Below are experts of layer 3 (counted from 0) of a mixture-of-experts language model. Rows are named router (the router's row for the expert), gate (a neuron's input weights, with its number), up (a neuron's input weights, with its number) and show model dimensions 128-255. Each number is 128 + 24 x the weight over its row's rms, rounded and kept within 0 to 255. Numbers have three digits each.
After each expert's rows: a language model's description of what the expert responds to. This comes from a sample of Wikipedia text that the model never trained on.

# expert 12
router:114126148127101149117126110151146140148147084109100144131119120129122113140154111172123121147169109072156118150113147136136124115133170131147147101179151142159151110148150135143137124132107079137144150164107117145159144143142149169099166111145069117089094098107109114078116125131121087158135147164125112120180125161163145168089128136143132136106125108160118121097108102136145150127159
gate2:094130097174101116106147135126159140140152139124114138141132118087146142138127096145126122119181161139140137101118159105140132121119132097136160163094152157143167169136137098105181107121121125117098124129122149128077140111098153145116108145158128187110088104085114091158116149199149104173163128138124147176168145106115144136104137086125126136113128118101131084147111123113107137172135
up2:112127130159096143119109143121140112140130103135144147144137127115131118119096123114145108144150146139101125123114133118124115128146100118127154158098130170170139154120122137111151105117103138111092139165090142119085125106118117137121101182143111147091103106080129088186106136213158134161168122144158146191145110106100138145112137104122148124124132106101119076158153163081094114138147
gate3:067135108149114150179141147137121138131171127120095135107126118093130119110145098152154137098122101097108142190128153120120094125149162103134133144122158134187093135151094140087070125137122150102136140163138068177143164134108089139139140111082130119161142111155154150133114158108116174134158121117139162195160147157132193130115117173140105122124132141125136124165115084120106091154200
up3:056124129145133126197156143152141146123172101122113157134113140127171079134116094127148133078107073116085115179146136118113118112137187119127157152145154130120105126122098130103100153132095148134096150162149083165166157174119105142130142115089146138143120124150127145140101143104116191147151132144139187189181116154147191160095112171131105112101131134133131153165137098144114166126202
gate4:128101081130153161101122129157105113148147121138095125172140143132121112110185128116136158115170128104150077073142108063115101113127109103120152110099115075097189128134140128143082108164121103101190132168134124120132099118161165111137135101146133101097133132101130135082092128142148117159171142137107086142140143152102174091126115123170145130155086138121126154103113109108128161094116
up4:115088075103132140100142131154086110143162104133102148161176129111138116136196138117165160113171102099119109083153100086115105119139099116098132111101147131098173139112132131129086104155126099121153137176156089101138135104132155113123147103141124123082145124115104123087081125140160121159125135136088122151116124158090157114128099126148132144144089117143118161123112132099121117130099
gate5:130129137118120132148147102143132109174147125134148159136154132145103118126116137145126088124120115088133121105144146112119112136157125164166135135128142059097125155129140109154164090090143111126095146136159184163102094118127188115110084142153105110118138095095145129196090101109140097108136167124141117139117086155123147148153153078135135168135116136174126123111134142145118140073136
up5:145148101129132115156129110112101128174158112151123150169146142117078121137154132169102100131159110121179102137161137121101130143155099137133163132127134128128151145117141109130121080113160105112091142116098116153150137112126177136090085103152145096143132102083122126171117090090147097138146180151137094132118095152127145102140148108143118176127119121164136135080097142139105168097129
gate6:116077126128133134145167199133148130157119147103125117099162152138178079097147108098141100133112104074099166098110173111156129113117143120153139142110081163140146131114183126076117120134102149159085119121143132135166189125127184116123151155103111153114144110096148113089124133086104149127131130132080103151167164183175151078083147123120154123130131110130191129145163109135135162123102
up6:128110146106102122138159159140175145149113143111159097106142133126143090075138122113157134135145118097112139110102143113164133122118130105146143137103075170120174144139159141078089129117148117149103123131139148114159136110154137121118129132070131138117097128116122128099129126097083110138136132135111104134137122178156121146093151117107158111124143089128191130116152107157111172130105
gate7:136106091121135128158097109146144127134158143148151112121125063145117095186174164124143128143137105151068134114143158111121107147163129097145140112118103111121160160123089127117083101151111124190152109131119103139110117153106160131139111141093174146151105146136181078071105143131113124103145134094158125145116140121129124131136089146176149094148166135141120128179154150120123124107121
up7:124120111142116110132133168125131125150125141100148099160158071123132125164143124134117118121149148175092106094132152143165084166160123098156136105138124113138129109130095171126128107130108131197156140106159104119097123151129172139117123099117147110150110105123152060094092124103098132104129141124154106140106139141140183130129087167154142126114123140165138116180138127098142126130120
gate8:132116132107137114116133128137149118151110119111136123113096117135119147123103144115167132125145150102110149089086128142123129132131122127125143115168114107167166157138166111134173145149155126193118170138129128162117152149126144102132119103120109122142126079150131107146118162115130104069120141120108132142131094117159145105103143149110155150137120115115128174165197077095146113114125
up8:167107149087167112120122127145111127126102091111127155144112129094108144100137142114158153164157159075112137097116131152126139122117115123133151089150132099143156147145148086121200122142137121162115164149111128130115139133115116123146150095123122123148121110174121095097090155109129108085141141139125129133135125122160160134089132116105163131159149146096128160163187099104128118143146
Table cells, month names. Words in wiki table cells and headers such as Date, Season, Total, Republican, plus month names in dates like 22 March.

# expert 35
router:087153152129107135134130116135148130130116159148117156128139130173144132137108116152144122104136123124151124111127175136140079052126178098130168109148150141135133127136130148141115127163103100131121098139130127163136158139152148141150157094122127131152141098152147115127120163106151137128117177146117125126181113151164125145111127116075137100121136103178127201116159124116141151149155
gate1:169123116117095115148121088116126154110110134185138118155091101129135079117147081121146130129140116158113162090130100165125105100096105104164087119141080117166099124137153107153091155148130078140071142153139125144101098095158103133158104137118146146132144103145137155125083118109139102057150114158131102137151150125129100142134147117118124106101101074143145118110136148133095169126123
up1:173128115138099110161126085143136133120106154177133109162142103147145085123120089122151109150150132131084141092157093119123116094076126123123113099141106116181121130142169105179103128137138104121083167138131112134131109091132164133143108109144149146156157120140141129140096092089129154084163114134132154117143104132136133161158147108115131123117137061121141115118136159165133168116137
gate2:141137149147115104165126104123092160161114077152139121129141150138132154144166111101149136102155121119102113113109159175136081115138143106081160078104143090148075103161078148170124091127164118092130167171110080156149131171114123101143155105114148105180112194121147160129082188158137062107119130082146128108144132166136137094134115161151111101135122169144130121129126105123142145151168
up2:135142137141125113158138114122114130136132072133112125134139191149114130124140113145150100128128134122147105141127162168157085109121108106094148083141139112147082110157075148154150133126159149082117147158135097150131140140106130111144127103139141089162113180104182157114076165131184106102123130112126138130137134151113123080158133130171129102138116144117116107157151104136111154150177
gate3:140139159131127153111095104100197124146119132163125173145110117159110135090135149105128111131181118156106142142093103121177128105129129113130095080166157092090136122079126126129108184095140118121122109106152165145113158118130107150153106138113118137163138120150130130140102089129181134146090105098145121168107079139101134116127120098155107147153116112188156143146165102086165113130150
up3:099149152112183148108095116096201129165131110163100141122119119113095140092114137107121084141198152166125118131079116093156139099119140124102113094173142111108144132100114135111121168092162123120085114128129161156115183152123140172151134117129102117149116127152108135123096132155190139155137138119142158145124107123104174119127123116154108158169126126163166122090158089098146122122128
gate4:133163128112130146084133121177138139138140178180160103141142117126150166118126078145150160150093108102124144133126092134097144113116165134141195101113103149125127091153108179154145130150167126129148131148147148138108145152152137101129108128095135103173176104153089121116170130083122144117118139092114139138118132093172154132120062152145132149088105096105097151121152150127144114133116
up4:105165104122119151105158130142115106112100161180151102158130122138126142138160072117128133120104117110148180130121129114132154093122135132129168147161120143148147125159127156152125101123163120109152147112129147143120166160149100115119143120099134132182191119152078110085141128132126142109097107105117177135135186106155123183129073182124128144108115093136118145132142160138145128112166
gate5:108147079178137127115150145137157154096120096147158166189105139123114178138125161157129132082122127130115124090070133131122096087113109103140112121139135099130096154160140115125099124109095125141123090135126130137131112110145147111167123125089139125155152134128126110175121127155147116098130137123159127102152122148110136105166100133182113093106108139121138137134121204109097131146123
up5:121127140145162116087149178156153110117119110106156139173112130122101156121096154154111134067106103142114167101045110140176080138117102120123096098127158116094094167163150110131115145094138126154111091112127134135117133080136137134147137110080153167126150159139128120137138131147143128115118158152140134131176125116138132129121097138172090109132105131146138119099164182122094133139093
gate6:103154141080109149118152116148158087156115133131130109122128140111143096137133060140126134131176111121092129118126167145157136121194143148141178104118117149129081102160092122122178180131112124109139109138129115138130146158119115187133142101154119109182136136110134140141155095089105141144167136155112082081151118163097136131110123137091140121128123092145131151127140111107124142168081
up6:116150158103104129107159137137138117158100145125122113134113106127142125146120118157145162120145130107107097110097198104149126104203129125138175111124109127125133112150126157119173156135058119146138098127109104121140146142149150152145155126172093122131131143120134158144152101111113158148138125144107119119132120117109147126092162129062117093110119133143155143139131117089122135163097
gate7:136157126122177128155085152133171110134142139138099124116140138151169131106108138121171135102168144095094131127102150133107117119089097155120132126139134141135135123104153144066120116148169153130110142139149130150088152143116121191123085167123126142167154111179136101171085170141085125146131129124144110140102115109166077165140151092105147071166094136159114133141117100121124158137137
up7:143131118134187117140096138161160098108109115152089110102134139180127141116113156125169147122131142066101098131119157158072099119102139158145135116166171155145159114083139128065125143151185144174097141147151118153120132145116148172155122169122125134163151107139140092156087160128079124176118135131175113154148107103153079155137143105147135094145136148151108126131119140164134132144128
Capitalized title words. Capitalized first words of names, titles and infobox field labels, such as Best, National, Parent, Occupation, Binomial, Current.

# expert 1
router:074115130144089137130178098127161106129094166138086136140141122123116131137108131104124114098155089106168143110150115110118101137125161109156135096132150154106161167142137133108086149111135093165156161169139116164126162118129168114112133100150128118136158132120079110135129125130151086127120180128089118146118140141116152115102143125110118085108111138161067181126134097110152143118178
gate0:104113164150126126126204087179128171129121110138112102119146121119145133104140144109095073136134116141115159165125109108140133158107124148109171144121145168111153175151092116135091124197114141103142125163133117145088091110141140165104103142144146139157153153130103136175112148138164118156127124137151144146156128165102132139144129133149135110110123113164139154110150124145129133134158
up0:134134141140103118178175140149079170121095147128118124135126103165160117095138128083129086121145094139104130115147097137179116181117108171130155115114137156148120136122105148120114127133098170125139150130083103161083124116155117131078098121152097135169143112102098145170109177153128139145144106138146129144123156166119185119115124119134126083106116126181112136140105098179089124134179
gate1:118126115129116113152147100094173140132123101132148108120110114073118143142143122120078108139139132129141143157141098086149146128078135140139095080146101144135087096126145122172139138120171104076149136149111133085136073119107121146142148089126131141133136113163118111108116125143166126138119132108118143076137155104137122104137129137113099149101102122125102139149142098112105139160139
up1:117139114150132121151129107095156126141146107144136125136129132098124109149108123076072104139136142110156134153131113090097140129116172129172123103101105137122090132126144111149136149157183120131141117162100118098117129142123102182143150077138120143174131083153095116122116135117161123109147127115118121092109158111172111104150149127113150156145107142129116121133150135115084140150172
gate2:108102114120102163135182101143133132082093145123181141163106132116137146134132152143133148137162140093171120113131092097125092144125130167166092081164112142120130131179144102169155135168100122101173102134170129154100159148130159092131082106098155134134136114141144166123154149112117159125148115139128112066138126155120082114114162127066133115107154101118107143144147094162087122156156
up2:108123135109131160115168094167106156094102134146182166147099103127163113140126109165126119151108146113146109102147144116127091128129126157151113083152127118109086154167152138159098134146102086176107115138136128113112139166161145119099053122140144095145145103138153149106135127139118140111134092118095117105150142174102105087105158119115140115135130105129107131161143100137084139159171
gate3:105124121098113107162127140137151104131128149143102104133142170132111147071156144159109120141117099135111159129146138139129088146114094110143138128100118159117108155120160106122093122108161110157155136130107163152118114132142097126125129143152140168174111122110095114081159090117124110152135104153099148126113136129100124126087147109106078122125142107101076136104106170104176167127112
up3:104128129099121147156090121129191147153115155148104122151141180128129153085165140114132155111190115118106127156149165132144116177113095136141153119135158153107139147136142100112103127115130099162153155126138151131126136129143082120119150141176121161169131106116074114125168103114139119094113132153102130159103138114143110128081159157106122086121151152098098141109115145115146158089145
gate4:126139109159157136132143114094190157113166141127131100130120131102130140125140132171147092173142155138128153139148123133105088096116130069139087103144129116127140095122146121148135119126122090113156087110165121114141179125111173122114141107124140117142159103132062087123176176140105136115089113181106139185097142120124145129126150062111106131136094094092100125112093152109135109181140
up4:125145146150163118106107109108159127106138140133137131146116153122131140117126094124155089168144136142083161135165159127133068105120170075099105105141148135131151117120155136115131088130152138134140114141150139141144176097131181115130123138069114136144202097154079102104165173152173174126097120192105126176099142119134135128112088109104099120118117130125145146100087141120130093146136
gate5:115114132135126123121121095145115107129118119145121092131130154108129114148127148148108104121153111140158127143199112111138110152097137126132173109152076132093140130159145180141127129142094107145092132120100123157092118119136110129162141106107138133090135157129122108187135091148180151162085142158104092149158152192160128123133152129127132101165138128125140130112148092114174113163094
up5:122109140138141145094127121164108099146142127153136113115139164123129138161117148131150095104130129149154108121181111124164103124102130075143150123116092136089138131163127164176115115171129102166078124137102113122121117122131116123162121134075122154111127156121158124169136099156172156171090142144080119188152161186133143136124150147132111090162146107142135116123132088131161118128109
gate6:096124120120136115121161146131115126135179116156112158096132141111153123143131130141092120100164140119116176106137131142088142151095117162129166134113149134173131096116107153145113140138106138147155145158124130155160145101146093122141102147107113099087120155112131158149183125129146124127098103175132138131129149103145133108118172152128103115133123157181102146134137132113120091128138
up6:114161111112148116126148145112078120136134131162126140086122136114151134117165113126080123123138139121124179090186108160105133160123150125101160108129162122168150115134105150124137121146098114117121138142127097146153102086141119116111101174096131107105158118118104147116176132128127096126113132156126116127141169126135117145145174166162112135120152118151110128119112115151127112107178
Mid-word and verb pieces. Word-initial fragments and stems inside rare words, plus verbs and adjectives near pronouns, such as c|udgels, emb|ezzlement, steam|ed, think.

# expert 9
router:135152131154097159124154115132129111142160108093101132115123099091120147150104140166150117155158110125098144147133156159094111099123131125141146086145157128154140161166175130122141124121158093170122107134084136159115123173131115141125139107142127090137112101077149127144104157130129138144131115119138117159204149107138099142125163135084128100122122155147139150087146174143131152150135
gate3:138148132132113121136123133123084104108149116126101173169155123071127147136138139101137115143159141154109110119124186127136110131111103180113133119094150143133105155138116122110120110164151096208103120143105160131127149129133099134148132109152085099144136147108131133130108107164122127148102138110126140086150136127181125137165128145073140134141142124161135116134136152145109150119133
up3:133150121110111097147096136124066137106127105116104188154139119105117113132153122135146097157130118130074134103147152108151111135089146179104108139119147132060113143131104146128108131153139128206143145176096136125096118140162129136118142127138102118088131140143079107139126098141127146102108146121138132059110125103141133152125127170060131136097096134132160114122130189116129140157119
gate4:172117115117158125141110139130102099136163080103128133179082124110116159151182117118143130174134117121081090118144138125132148134124160116089108119112128136125129110115127143121170137093116102076137102137133134112121121111113158147090108139132122120118141180119098128134107126118148146112085107108123119114146152127163119167117174147131118162137171175149106161088169131171158103169118
up4:137118139103125125108124095145095120128183109108130130154123107123105153141123130088136122151097111126107124132074135130110149138108153110118127134110129166097146140123116145110187147090110140094160112162108106111128155124107148161084111140140123162157121154132085079159121165154112102155084152114142108121160119145144107138119138139149107169105156151152126157123148157142171094144169
gate5:183123171112147117144175110089138162109129108112137099157099132165138118117155130115108138119162151149144154096131155095129144117113134107110100062122128132084105135089133116150093139100200074142108104123148126121083122150128095115168118122083158136132133117164105114124098120164081071110143145130134157097181094110139114112125125117162089094118148121119094165170145104113114128103158
up5:156129157113131116135164119108139130135114092106149100166136117161164106118141112132104108100150147124121156088151161112156127116117136096098138070134119147121116138097148107150080144083195073127118146129164115114084134160107088119177109113125119139123141087125112086121076150134095132105132149138100156072175090093118113137088147103100099107114117110124115174145177121125125126130158
gate6:153123122140127138127133083174108133147123135091118132158113098170127122156123175137114105119110153098129114144140103131121121120123102143150141136166105127126119192148166125144117132119127142147100123074147127133113137141142145131128110154126119133102133118116103164117125128121178148125134102166179128165093123124129126148118169123136132083164094130084115144083117154115172126155122
up6:169109115140148117131131100154131121144111163089100143118139087170124139154166166153122126105119157131125111145109133113105112095139129146141166135211127133108131164159165114142140133120163129167140131100132127165110088156110144125134111131124149134100133078128099151157089149124123136119160107163183129189109091128143124132124186129099113125166109132098144137089117152111175094128090
gate7:158156149155121137122176155166134134160147088138116137113120134139122138130132122119133137139150125131105102138128115113110135122131143112144130135123121127121128117111115103148107128123132113139140108131109135143105134142110147141125055112130123131122103141159159129125165130162172134089139135179155138149144160133072086117138090098142113165124133098138107124148171172122142138116143
up7:156171155131154149149152123174126130137135109112121126098169143127117149126135137118117111142117142143141092117161105122102175124131175095131135140118141112169117147115146075132132164121129102133079135189097129137128123154106122165123049130137118140173126136147119124119141129138166127114134121137140186119146167130123120090124102126109144148145108116157093148133180202117152120108138
gate8:183120120097153115137118107082108105154144075128143130126089079146214123119155061107129101115107107099101137126184093132151168176140153158138162124097150112149120159140124139096111120101118127138102105125118103135105124120134157132138139114153103127119111127161116136140143136125121119126125127099141100152119159119154151154139131128128164150130126136127128128122154120159110145175096
up8:172124118075148146131124140078079148150155143122121155181110093112187113100133063105158105094131131090092124151155110125161143142109142164159171133133160108134081111149104142108091128110123118156112148111092096129079142122130115131140148119130142141115123132142145129112149141108141126103130153106141065115089173120160147137128127154117162142138120115167137139131118121130127113135113
gate9:176174134070117078127132125094149146180154093150109133125175102103134087110103126129156126120101118109099135123144143125131102145125139134122119149135110125144151161133096104143157129134129152143148153103096108125142140112136170131141109122114126114106133069141143125087159126131144098122132135108104129104115150109081051107105148107157148158147114145149119111079157094117129144104176
up9:144144120129114099121119147084132140177097111078143140109130081085108094109142147133182156086102130163111125111143138120159097155128113122149143124133109141123125145155124099130144150106115174143126117127113118154137124098135145129114111130101130144104107079166148123102150111109078120124131130111123132146102164109070079129121105105143168142139144169149126099117144120121128158105148
Institution head nouns. Nouns closing organization or place names, such as Council, University, Party, District, school, government, often in infobox fields.

# expert 28
router:160157134118099175121137111153110143100137132093117154159171142068107149162125144169145144163191126128133123149196161131053097113117105136163101145125142121135136130161138152113128127123094133129135155129132113113138113162148141154132116136105156118085113169145136146106168153146164119147123137140133122117121153137112102134099123136122143107114145123166149156093120140130114152158110
gate0:134168143142148145127139125136146112122136102099151103108163127148117083103138081187134096149125141116145095107172125106168106166075141113150123117177119133109147046128101140157123099160102130086096121128094113156136135153115103147130132104144113170145151133119107114165125129167077106125148136076153120159141135115097111167127129125131133148170148064123111075142127117105114105147140
up0:132171128151125114132152164121162122113164112068168113128161112154105125117088085172141138126145116129151104126153129104163125163091117128163110107152152117134167055130118142141104092128133106073096124129128122130135141125104093131132141089124122145135156141113114110176114135157087128147162150095166121180133133131124104148119120088126121122135129095135101101165104097108129113139138
gate1:107133131132096187117128196147140075154138141174110170171168120102145106130137128152121108132175136132135098080107126141109142152197136118098131185097177103098102085164165125136126170143085106129163140112116100159139107134146151122117134131158165130097136164136140126144098156136129136137136121114084069120127104124116125139149102136141132153160144124125074145120112105134135079094151
up1:114125135123113191116094204110109100153120152177097182167158114103176129137135100148102127130139110122101093092108142128091149149171157120085142192085178117098136094155157126139127158114089118118143134117085115140115103135134127113099155104150146122135138185149156131145099146157138132145145101139094084121116128126109119147146115116133128161120127127150103125136130118136144097085165
gate2:144159106182154096137153097140136139086124152097134140119122138165108120093133135131126118163127169100163117151143144118162112100107123136131123114140174074061159164110154126136124114114115096083112135110150133109126115144125129125117098108109161129081127209126126109116147100163140072132113138143150140133124162124160119084085116048166140097089089100153100161136142155116168126123122
up2:156153098153118090133183095151144146115152153139142153131114118165115102096135125140121105147157174094172109140131134105117120121135134109113155117163169099080151152113148147145137115121130084093133143120134149117132097130157124121114110106104136139091101180146148121114150101115133096166111138129158164128122165133137129087079110070127127098092125119118106152098109140110159143137153
gate3:129180142097133117151105101206084126099110156085116100144144093132142121122125098114132110133125160122113124112119123178126154079149122104091144133116115093117139141145121110097123143155151142149155139148107119138128128108096177106111121135124133136113082119117104097116135123135182093121136195105130155128153113136106075099080107125137131136129132097131088133134093089107135120128101
up3:121160133109174103148125096196099104116132114103124081188163138153116079121100119126151111136136148120133126129167123176140118089139119142104140123125148141154090110138143130125127144134179147144117161163114101157118119161102176134147113152120141123089085110133083129152135150108190106135128162094169126130160103140125092104126095109154154128104159129126097133140118077147137138133087
gate4:083111125107191123144118163150116079123115115169152121122165123131126146138126101143149147116112144119159138108090136096139134097142134139148077119124113081117188208139143123109104125114097112112116149122099105122132150130144136116131173074108153147123135105150153138150126152113144171153143131144144128146167087107094099123108113071139091159120084103112107111140137114124132137104085
up4:101117099133167163117152133120155085155142112147163096124157141137115127132132122164125129092120147163153145116104129107136159104135143117144070139128091135129181115143161115113089103122103129092085162104140125134138154107157130125100164074093161139105145129133143130134119156136156168126150098160142111115171114131119125104124126083152077129128118100094084090141136096129120122119094
gate5:150136134112120114106135087116145125152089117123150116115121137174132106118116071142165080124133099105162053074134130161150139124130130114129124127120102093196080136161163168126134142099116103112097144122149163142130110126156147161165079150091123135090139168124139106119128141114111165142142140113160149161142123117137148145104160102128123100118096133153105142118144087139101131139163
up5:113124113135138129101146153154121123175101147106141121129135123147125124162137093139156118132171130135169069105116165151124106163131133142140102149146114099158096130131155124152154152098094102093099145138172130142169104147144133122144093110128114129107135159120160106148129152122168150106120156130122112150152161087115140136126125102118151104143123102144102119140111091116115108129152
gate6:121180153130100134102125147153104153150172144126150160156107106102106137141104099161080098155138147096125076101151187090141144146160079137140123083084110136151132171166141155102100139095136167139159151171091140109112137126155149100158117085101147092096142143100140100124103123119116143157129092171141128086173128073132142122132168107135095135149142152139097113126106170137143081149119
up6:132185171149082162103135146150083162140190151107126105159078133074106152186121129130095068127159132131125086119155149087128164139160097152142116079113104112119118155166137134098085135104140179158141155168089085103088142104143180115116118098104108120114150106116124131126133130105145126123107102124101117097156163099152136121151155111143097129118144138143109133116152185125127103170137
Acronym and word endings. Final pieces of acronyms, country codes and Romance-language words, such as CA-NA-MEX, FR-SA, Rec-opa, F-ó-rmula, ESP.

# expert 5
router:102112109178120150149097099136158119098145108087121150137152113093109149142149095156151125132146077109159165158155149125107094095172134141141149089135166130166138109164127175128155129080150113156141162096127132109126149114161104165123186128121131134088125089107135126099161163104166140131111136149128139157130124075133155115120130110182157100123111097084119177117139127131116133142104
gate2:138141113110103132128085064154187150089121142115118159154157164101066149151094123155151126089163124124123135152133169135101117189112123116102139124094146138161085137125187142119094108119120123138092143131138102114107111141124100096123148138147110119130153115085060141141141118113149100153126121130116140149171084123122095143117158155168148109129140112135094106132135148141125187140142
up2:135132086123116121157067082159168159076113142138111128126146175092067145114101124121116146117185116134098156134130150133097147157078140100116127173107149133141123131115189153117123108104115134128133132126166114110127102139137124098155123127146123160117166117103084134149159146113155094146126137141129143165158076128133097123104155135128125146115158111113109118108128154135156166125130
gate3:114122099170115141096155075151154171116129097145073117121125107165132141131116138093126100121174155152154129178151129133142143118098160167116091129156150109096152142151160133111070127075120147105108131169108140127137168141148157126119109098149136115136134147099141120133140101140118082154154110141172130118147094125144115139145112132129141140122105096119057122126138152138122136120160
up3:115129113148097158102119086131154158132158109116100144103131116127124154123154116154117115122158156157159112119120106140105154140080148136095108120113132094112171155126162115128104142089150148093105080144119131140118162114136167186114117104153152120129135159105171137118113153133144109154103110145185082108109125134172109143154109173120123127132107110132087133144110143125119148132161
gate4:124134134154091110132096117163168121124177142116144152120149150121145141126123102099111136131168120080122143124113104154122115112140086145124093151113153120121155073111165128122130147133120101114143176148124125142141153076138134128118119150131127107138155126157120111118129084114134127095157140145138086127142074086113121111121138136138123130143122152115158142125125098131132167140091
up4:115134140140116122116101148159165132144221130108134148121140124122165132113138101104116162124163138106117128131148150152130106083131098117130103117124140133138155098123142150098142150106129113098154198125137135132119109095134122146111121137134124087126152151160143125173133115113145096051146136123171122146134071123108133146120124136098101133120113158096135129117126122108154136136080
gate5:182151131154078130135073145115114154135109160147152150153100124089127121107119123132151137124186114171116132048139140152142136163126160144112158070102106123141121149129162119143101120134133136121119101119114119137139141126121131146129121128155169161106124127142135163114113112156132147138110146181131098096112155165094146154133162150128126151088126124136092165102158110137140110074138
up5:155118123099097124117101171128161148126130140107158130131117153087096077131139145132128098107160141126132105069150153142126126129107159118129140099158105125145117171131164153170125128137121134140115088062106133136149160136114167150167145126133127130137143099140126143143133110137139151110151144175142094142124132127086116145170149129112135147096129128137124170090135083153125115106123
gate6:180134144090103142114118137173129127141144169128144115169130137134140141144095136089127126165158091089079106102158096150119149100116142129116116111147130124125125143114151151117105110134179143102130136147104104132132136111134210114100073140120145127136122120150102122107123090135134131115109159139143187105111156124126176153168121119111137145135162101128081147143136133118151126155112
up6:134122135103132150105114172142136155174142171118129107150149131098148116128127151099109111169150125104100092078140078137154134092133168116134115137120151139131121127127175145109127102144128152077125119144080142122131129102128192129115105151128133092108131158157131118138108088128172133118134157153128190134151154125147141110160113112111138140142162082122101115120131154130152121139141
gate7:140126127166130108175121128114152109117119121158101174141132134153145196133096103155133128125102151120112115183180140150147128136199151185135211105095126164118107077120182150078101106122174134151129127127094098102136131120158118135116132150149145146178192107129114104125137097113154130157112123126149132144115158087161132114146126095102145129120116082151123142167130177132116121106124
up7:116140115172166125127113107171128095103119092129167180135147165160129153135096124124133141137157156150122100147190151168145112108169121163148161130107143170108124041132163160119113128150133137153102128127119136113137145084154127164123114132107116132140161088161114133159095116075127143147110159130159156132162126102147153152120127091114129149157107111110156122118134132102141131136131
gate8:115159101151087121117118149094210132155130125146138161117128156150100110104120134064135161129165120116105114108153108149144115117129125124169107125176128095152113104133123168129114099134175133177099161165107144128163142099138134133148110156094128098125129126116167089130060131132122115115128126156116092114125109129140136081148097107165137076096144118093082121138125146126140109137126
up8:142176132140101113117124139118176112132146158131128170101097135135107124127103136110110155112144144129093132111156097147176131126132134097187118133198143104135118141096124149146131112141185134171093148179112129138124136127140164153119135164132114103116135150142154106157067158122142105111124137161148130128142126078137119094122136126156118085107150132084117132120121160126133103137106
Colons and naming words. Colons after infobox field labels like Species: or Named for:, plus introducers such as such, known as, including, like.

# expert 6
router:147129095160122134123124146102124159128179132153082150117118111145098128120162127143128119115156149117148158118129125105081163094148123148114135137175146133135152139127148096059139103085102123113131101137085139152134118117124117098160155134109167102098134127151127090099151165170078115096114159132122109132161101115175104136087056128128168130141132140161118138117149108171146119134150
gate1:126096129117127130159108154111168165120147104152122103112111123158148113103118138140120125126162149114105116113146116141157121167111124145196152109138085108087117114129110116169122120126179086089086145099141113163127101153136124099134122108115140096132116191135135115075099113140088169165167113115162164120137108085202092147134129151103143100135133068135129097151119103162180169127159
up1:111105123175141126180128097138171141137139117121120097113096107159144141105149132142141129143180109121096132125114110150184104148135116151194138129142105127077116133121111124158145129133166077090104126105128141163086144139125151126135111109137172110180128177145104135082139142147119158149165141127156124133156120111163123140125145152096149079159142086145128146137119080149170176116127
gate2:162116127158145092101137106172139125133130147118135138129112116164101190121134125135150149119127176065148135161113146077113121101104081102128146141124126152138164091124146130158140110114108103116161168074089113088120113154127090123153098097115187098103106128141204136145137130138103120087094133118142110125173114105143119127133122089095123155162104145121174174135132121082142102113136
up2:205130125139120103117124070138132144105133106127133113121148106153139141128116096155154139092113166094137156135163129079138134120109080131097135154128110164104140125144116138149137101098089093125146128083076078112121107112114143120157116111139132131103130161152178144106154138113120097087099156127151119107159105114127123128098120122092086122165077122134194167125133121105132095122166
gate3:132132142108142131158145168132150120135092165123129107133102125155136130118090120160103126097170109101156109119128092092126153120133120114144126138158140139125112087122103108152128084108143096100154086174160091100118125080106174115109137098124123137116177126166133139089074123108071109167159133111119154133146082109111125137156106142160119142136121188127125120100114109118152105158143
up3:124104144111131108159143159139112104143112201115124123117135130124133140130112117132091143116118076171144158125127111113115152106132113122125118145163121112133134138116145130169111110094130106114151082141070107152093092086140178083113148131149138142128177154134149177075082148095084127171138129137088127110145070120133095104148095138156136151146165145129109120098132091140148115154099
gate4:151110109124125116152096127094108146111145161101136165135117170139113115112066148127154130132161118109102118134147173134139130150142163114132157150159156129121150157069123137125121126128085111138154124134122107107131117139136130132143123118146151142144094112108145121058108163144081107096122112116118097102146115112128135158165092086168143163128142152174120142155157152138135117084130
up4:143143116118106104141096118093093135130123186124107147123115122138144121121073132136150109168180097139112115157136120117119133147110122100150126154168170102128136167088140157122103147142112129127158160142137106125132136135177136143146136151124105145128099162126141093075116153118127100134110125114133115123134115120135125115157111108141149185133127152159158145120126150115150127106122
gate5:139114132146099113135137140148140087099137145134153120128077090165130117132121101139130095167128116147125137109071154138119127098079145143132166133144074115143116133148154110137136153121116099128144162132149074197126121126158183124156139129102147140119133108144073127087119156175120132111156136114126075133111143099143137130112070084060113101137151109136135116127087098127162150146149
up5:152115169197114113123137117136151089095133138124117141150102107180112114129116148108157061150128101135127127101106157144135119091103126133103185147118121070128150142127132128130151154118102104146117159141142093172183127109124193129148121139139125138140105144117069126103112173166142104100153110156094099115139151151129145142120080110126108126172130119100145130116106072136146171166092
gate6:112157103115091093105144158164120122151143176159130135141132179147133144122134158099105102088207119131143129156169118145143156119145117153158164129136120149110121089142116120099125133121124128158096135153146136125105150144114068143162103138113163139122103142145126133106119102120118132128114122153102171107138101153133189144140107140088128085119129136123108077111101104141129098126061
up6:095142115102103130122113153150114117130146141126137100127152164133152132151132163132112137112195131102127133118153114154136135097140134148145146144116114121099150141132110145128126139113151123170095145111123120151106127145113122134146132152123116147093093115133104169109129109109135129093083123117096176134119103118140202133116140153137129087130173128107122108128113116154141074126131
gate7:122114100100073170128129091155098118125109150123094169121150134149097126116097148155155126104141125144077141083125117094151135125164124156150139150133141097107133118108169146159136112133105133103148156086116094135156145148108151087129085073090113104122108153090110147103108070122143131147129132144141103170128111138131134088097108126133145168121103125108117185136112105148137125136134
up7:133140119120077133087140086160094128114111152102096171105157145141113140119070146148143122151105135173095149090088127111145116117175126173172126151099156108114148111105165137160173114147114138116150172092113114110174171151120165111124100094070129137109119132094144144108121118105139106169136137156154106148113120147119147130091132117077161149146122163123143140127141097131131140138138
Short word-start fragments. Short consonant word pieces inside compounds or names, such as st in Kickstarter, b in Macbeth, th in 9th.